{
  "n_layer": 10,
  "d_model": 192,
  "n_experts": 16,
  "experts_per_token": 1,
  "d_expert": 480,
  "d_shared_expert": 0,
  "activation": "swiglu",
  "moe_layers": [1, 2, 3, 4, 5, 6, 7, 8, 9],
  "router_score": "sigmoid",
  "normalize_top_k": false,
  "routed_scale": 1.0,
  "balance_loss": 0.00157,
  "balance_bias": true,
  "init_std_router": 0.0157,
  "lr_router": 0.00106,
  "vocab_size": 24092,
  "norm": "rmsnorm",
  "norm_eps": 1e-07,
  "tie_embeddings": false,
  "optimizer": "muon_variant",
  "lr": 0.0025,
  "beta1": 0.9,
  "batch_tokens": 32768,
  "seq_len": 512,
  "train_tokens": 257200000,
  "steps": 7850,
  "dataset": "wikipedia_en"
}
Below are experts of layer 7 (counted from 0) of a mixture-of-experts language model. Rows are named router (the router's row for the expert), gate (a neuron's input weights, with its number), up (a neuron's input weights, with its number) and show model dimensions 0-191. Each number is 128 + 32 x the weight over its row's rms, rounded and kept within 0 to 255.
After each expert's rows: "comes after" lists some tokens at least twice as common just before its tokens as in all text. This comes from a sample of Wikipedia text that the model never trained on. Tokens count by the router's weight.

# expert 3
router [183 137 106 151 155  72 150 127 141 157 166 148 123 161 147 111 126 100  29  78  73  91  81 123 145 142 161 138 104 136 142  39 183 132 102  73 123 117 140 122 119 113 117 154 100 134 112 100 150 118 164 116 155 138 133  68 144 139 138 132 147 107 104 127 172 153 112 104 119 201 103 137 114 122 116 148  97  85 185  87 184  97 111  99 123 104 114 108 136 124 125  86 156 184 133 203  93 132 123 158 109 204 177 151  99 172  72 102 105 128  91 129 118  70 177 176 136 183 160  96 123 135 133 125 111 101 142 116 101 172 136 125 142   4 127 105 136 134 147 107 137 104 146 169 108 205 108 134 184 131 105 167 108 113 101 104  89 142 120 109 112 140 145 141 171 110 137 113 148 175  78 177 135 147  78 107 133  46 134 107 138 129 131 136 151 163 150  96 140  98 143 129]
gate0 [126 156 121 157 115 127 194 159 130 169 166 136  97 141 157 186 150 136 148  88 114 141 102 118 142  98 122 138 152 102 117 123 156 129 124  61 127  52 123 134  96 138 151 129 164 157 139 127 166 129 141 124 176 110 151 122  95 178 102 138  79 149 149 145 109 131 114 159  96 117 126 173 169 211 143 136 114 102 109 158 133 150 197 193 141 162 123 193  93 142 183 157 129 138 108 121 193 152 120 127  90 176 122 184 101 134 155 111  98  94 150 111 132 157 109 162  97 171 143 125 146 142 148 113 122 123 155 125 164  63 120 100 188 104  31 139 134 155 194 126 100 188  98 114  92 177 118 141 177  93 187 126 198 122 165 108 117 102 148 111 210  91 172 180 127 155 120 109  74 138 143  92 142 113 112 160  95 148 122  89 109 130 142  83 102 131 153 101  89  58 176 125]
up0 [141 107 121 180  95 117 126 121 124 116  96 174 166 140 177 174 101 148 165 133 146 147 117  92  77 118  63 136 112 110  89 121 139 124 123  71  67 188  92 119 154 115 200  95 132 185  91 118  80 171 118 104 122 138 152 100 118 170 157 147 138 148 159 103 146 171 148  86 109 174 136  98 146 157 145 115  88 209 131 150  94 162 110 124 144  46 140 118  94 118 157 104  48  96 133 151 102 114 131 110 141  81 165 158 109  77 177 186  77  90  91  92 176 140 129  81 109 124 198 175 106  77 136 142 205 142 119 140 106 139 133 177 127 173 136  88 155 112 100 140  98 127 170 121 119 144 152 140 146 140  92 141 136 130  94 182  71  81 152 171 145 159 105 104  79 142  50 106 123 137 101 133 142 150 146 156 163 126 114  91 115  84 122 180  91 160 149 126 121 134 103 109]
comes after: "(", "in ", "–", "1", "In ", "2"

# expert 2
router [161  84 147 142 154 132 127 128 123 154 172 162 131 145  98 165 175  89 143  91  90  89 104 108 149 164 119  90 117  97 137  78 127 127 101  82 123 166 161  98 159 119 100 141 157 139 138 109 148 172 136 139 129 127 141  81 153 102 160 107 156 112 120 142 144 159 100 106  52 148  89 104 129 165  90 108 154 119 159 104 128 137  81 123 175 111 139 121 160 118 114 109 131 139 128 138 101 156 155  99 114 184 117 148 134 109  56 114 113 149  79 152 135 101 157 152 173 168 137 120 128 124 144 172 161  96 105 148 151 198 160 141 152  53 112  87 115  42 195  70  92  98 150  94  15 190  96 211 141 137 121 191 137 123 118 130  59 149 136 163  93 129  95 128 121 158  93 172  99 136 151 113  91 162  65  95 116 100 154 182 194 140  85 119 125 118 158  82 144 135 130 161]
gate0 [150 163 129 174 169 137  34  87 144 123 191 102  62 109 131 122 180  51  64 148 138 132  77 156 201  86 122 138 110 139 166 154 138 103 119 124 146 117 110 112 128  94  83 173  96 162 130 122  98 152  99  83 125 124 148 102 205  99 116  89 110 150 155  66 113 105  94  76 114 125  64 108 156 149 201 130 142 164 146 133 179 122 110 115 129 143  95 160 166 139 155 146 132 149 163 180 120 165  96 154  88 118 114 143 149  68 112  86 170 107 139 133 133 150 121 147 142  80  88 130 177 189 152  85 100 125  86 113 106 184 138 121 129 101  96 162 141 129 174 154 122 153 131 151 124 124 152 166  86 136 103 127  59 149 155  96 128  97  56  77 151 165 126  88 126 105  76 118 133 109 105 162  99 125 133 124 157 181  84 151 140 184 102 128 111 131  87 101 121 159 110 102]
up0 [152 164 113 167 139 146 132 131 119 147 128 131 142 123 137  57  73 100 108 120 142 124 111 152  83 143 103 149 143 132  84  96 153 118 107 114 130 158 114 113 122 134 105 205 146 104  93  56 153 106 162 184 115 102 123  92 189  45 111 175  56 147 171 116 156 133 130 131 132 133 136 146 118  97 111 157  92  46  96 156 137 124 170 133 111 152  52  87 100  80 107 108 121 113 112 123 113 123 204  93  93 122  87 102 105  82  77 132 119 147 145 187 102 164  98 106 117 101 134 149 109 140 154 131 129  84 138  81  99 126 101 117 152 135 160 113 135 149 100 119 182 124 104 120 149 118 107 139 150 161 137 131  93 183 143  83  81 104 122 146  97 176 140 107 160 110 161 175 136 118  48 226 121 122 166 131 145 166 137 225 160 105 182 133 159 171  71 144 130  88 152 105]
comes after: "| ", ",", "% ", ".", "1", "0"

# expert 11
router [141 114 136 161 175 102 170 109 190 136 186 119 166 172 109 162  77  90 127 136  45 153 144 105 134 130 131 159  96 101 115  46 170  68 130  85 140 121 126 109 101 124 104 102 171 156 161  95 115 131 113 118 126 151 179 132 170 111 109  94 117 132  87 144 139 162 112 133 136 204 110  90 114 150 120 118  93 130 143 112 133  78  66 142 140 162  74 151 175  82 125 107 140 152 122 107 122 111 141 102 184 140 114 138 104 175 167 116 100 159 130 123  94  89 170 149 123 192 106 109  78 163 145 137  93  88 149 155  67 122 146 110 121  30 120  99 143  97 147 109  74 161 113  80 131 124  78 196 179 124 148 157 101 160 141 125  58 125 105 153 126 146 119 109 158 151  92 163 139 155  99 156 115 149  43 137 155 124  96 129 154 100 107 166 179 127 182  98 148 115 195 118]
gate0 [187 165 138  72 197 113 164 114 145 119  87 125 132 128 113 124 138  54 140 129 151 138  87 158  93 126 153 129 135 119 177 110 161 114 164  60 148  87  89 125  84 128  43 141  78 144  97 146 122 114 134 155  88 145 123 159 121 150  33 136 135 106 147 122 171  93 108 153 117 163 107 180 123 121 182 114  74 107 117 159 112 128 159 139 135  54 101 167  79 119 102 122 156 145 133 100 167  92 132 118 142 124 105 122 176 144 126 100 122 130 132 226  82 146  99 126 166 144 166 152 116  73 108  68 183 157 132 134  72 153  89 142 125 129 115 167 172 128  65 121  87  97 115 111 146 119 186 162  96  89 140 155  99 127 101 172  83 197 166  54 155 153 105 161 131 147 133 129 101 161 142 108 164 124 107  87 116  92 143 144 104 143 100 127 164 127  97 101 169 141  78 103]
up0 [ 95 213  58 124 141 133 125 168 181 154  76 137 126 107  66 127 169 107 207 100 154 147 113 149 154 201  99  65 118 178 106 105 118 136 158  76  73 136 103 149 158 128  80 142 172  85 141 149 107 106 154 107 118 140 113 158 123 189  87 191 165 143 102 138 163 155 109 136 145 141 113 177 136 124 178 173 129  78 108 176  92 184 128 184 157 104 150 131 195 155 134  77 139 152 131 122 102  76  62 124 156 113 136 103  89 111 127 103 174  83 119 160 126 151  93 109 111 133 168 152 132 122 128 132 118 110 104 134 116 174 112 131 126 124 117 129 119 141  77 110 163 183  95 132 138  87 156  81 116 101 153 120 143 107 173 142 127 103 163  89 157 109 125 123 126 122 170 141  84 197 136 137 134 181  58 105 101 191 184  89 115 103 120 154 173 107 115  99 135 164 161 122]
comes after: "| ", "- ", "\n", ": ", "by ", "by"

# expert 12
router [157 112  80 177 164 125 122 108 160 123 138 125 133 131 149 141 137 107  52 131  71 166  44 151 114 112 125 119  69 136 163  64 135 110 141 108 133 129 106 133  87 142  87  79 145 147 126 129 119 159 147 149 121 179 162 111 125  60  76 141 100 173  92 143 125 147 121  97  96 198 184 112 119 134  93 109 110 130 154 110 156 118 105  72 155 110 113 120 142 113 169 124 190 113 134  67  90 154 159 141 159 145 165 132 215 128  76 115  84 231 122  84 129  69 132 136 106 175  82  88 139 102  95 183 135 131 153 103 108 155 127 114 128  22 136 119 147  96 163 121 160 147 129  64 101 154 154 138 168 103  98 147 179 136 161 125  81  84  72 171 127 106 177 159 136 156 126 111 115 111 103  94 142 104  91 109 192 127 138 133 148 123 131 125 130 160 154  96 142 131 123 143]
gate0 [180 123  98 158 181  68 123 106 105 145  97 125 192 168  98 134 147 128 141 104  79  81 150  97 123 109 157 105 173 151 138 103 130 102 156 141 114 125 147 144 126 123 109 145  90 164 120 115 155 118  58 108 176  90 192 161  37 154 111 143 107 183  93 199  87 158 101 148 117 147 183 130  87  98  94 171 109  94 152 175 101 149 124 147 144  79 115  84 174 169 116 141 139 118 139  87 103 184  89 130 130 162 151 119 217  75 106 108 188 126  99 108 102 111 136 203 143 172 100 134  63 155 128 183 112 140 112 167 140 121 154 174 100 132 184 113 173  77 135 108 126 103 140 124 178 132 165  89 120  97 129 131  74 140 185 131 128 129 152 178  81 139 125 144 158 137 140 137  76 126  99 125 160 154 115 152 192 149 125 162  97 136 157  92 123 162 126 156 127  98 134 105]
up0 [162 179 143 178 132 101 114 139  69 139  61 109 104 126  92 159  90  84 173 145  94 122 171 145  94 153 117 122 137 177 210 158 159 162 172 186  78  93 148 113 141 102 110 133 161 125 103 122 175 149 117 101 110 114 124 152 113 171 119 155 134 164 125 142  92 138 109 105 127 134 147 115  99 139 124 162 116 131 157 114 138 112 167 195 194 117 111 105 106 122 134 119 100 147 131 125  95 204  98 119 148 167 140 108 172 122 146 128 123  84 111 145 110 148 131 156 164 192 125 168 119 168 161 138 132 145  52 175  83 124 124 171 140 146 138 129 105  93 140 168 140 124  82 107 199 136 179  60 109 113 146 143  82  86 150 108 175 134 193  86  98 103 105 171 138 112  83 137  79 177 114 107 136 143 142 104 226 121 116 130  32 161 167  96 103 133  82 143  88 104 141 102]
comes after: "\n", " ", ") ", "\n\n", "1 ", "2 "

# expert 9
router [175 125 114 180 132  87 155 118 131 186 144 121 138 132  94 111 121 120  94  55  76 113  27 101 168 109 181 109 123 125 149  93  88 141 133 134 125 104 131 147 120 131 104 110 141 144 107  89  81 175 168 126  79 133 107 157 161 105 143  77  96 138  97 137 169 170 109 140  45 161 166 119 113 139  73 115 149 113 119 116 106 155 133  50 108 118 123 135 133 115 117  76 136 170  79 129 117 162 110 173 149 164 204 152 114 142 137 104 153 142 142  99  92  54 140 118 121 125 141 106 161 160 132 145  95 136 163 168 132 200 153  98 118  75 111 104 178  53 186  78 140 124 182 127 125 133 105 174 165 134  94 143 147 162 151 176  76 123  79 101 132 181 136 156 191 166  64 190  93 134 124 135 145 118 120 162 120 123 114 160 161  90 134 126 120 136 134 123 114 112 125 191]
gate3 [148 101  96 131 127 132 102  93 159 125  82  98 149 125 110  90 142 165 152  75 113  94 103 125 135 131 133 126 132 133 108 111 138 165 137 173  87 160 150 165 136 139 109 124  50  98 122 153 164 128 106 105 149 207 156 124  91 112 130 205 138 124  76 113 156 142 172 155  91 115 125 117 107 163 147 157  54 181 185 122 185  98 147 157 147 146 131 138 148 209 152 154  98 106 144 140  97  97 115 164 157 100 184 163 143 142 119 120 177 121  95  64 129 188 114 196 162 131 106 163 107 124  97 177 137 123 120 171 143  96 109 124 126 143 158  78 157  98 122 163 119  70 154 151  56 128 114 135 139 123 125 152  88 156 109 213  87 212 124 177 164 152 118 129 124 115 116  90 133 133 127 151  99 117 106  84 178 167 193 167 137 151 133 115 105 132 207 144 104  61 119 136]
up3 [179  97  99 155 102 124 139  64 141 180 118  70 113 109  99 106 182  96 144  85 122  95 113 111 159  93 122  45  94 116 136 123  66 200 119 130  79 176 138 147  60 178 171  86 135  96 123  98 129 141 127 143  61 143 158 181  54  67  56 170  58 117 167 117 175 137 156 121 107  96  88 109 124 131 156 112 107 136 180 119 125  70 169 138 140 112  97 120 123 116 116 127  82 131 134 166  85  82 101 165 151 132  91 169  71 152 165 137 131 145  80  69 136 182 105 148 184 142  87 158 151 105 110 158 105 170 138 171 150 114 123 114  91 118 180 132 113 114 135 134 116 142 161 150 143 131 179 151 122  87 136 106 104 123 137 144  54 146 156 126 132 140  99  78 118 124  98  67 108 163 115 124 133 149 125  79 123 148 128 126 145 180 168 112 111 174 136 132 112 101 114 127]
comes after: "a ", "of ", ". ", "the ", "in ", "for "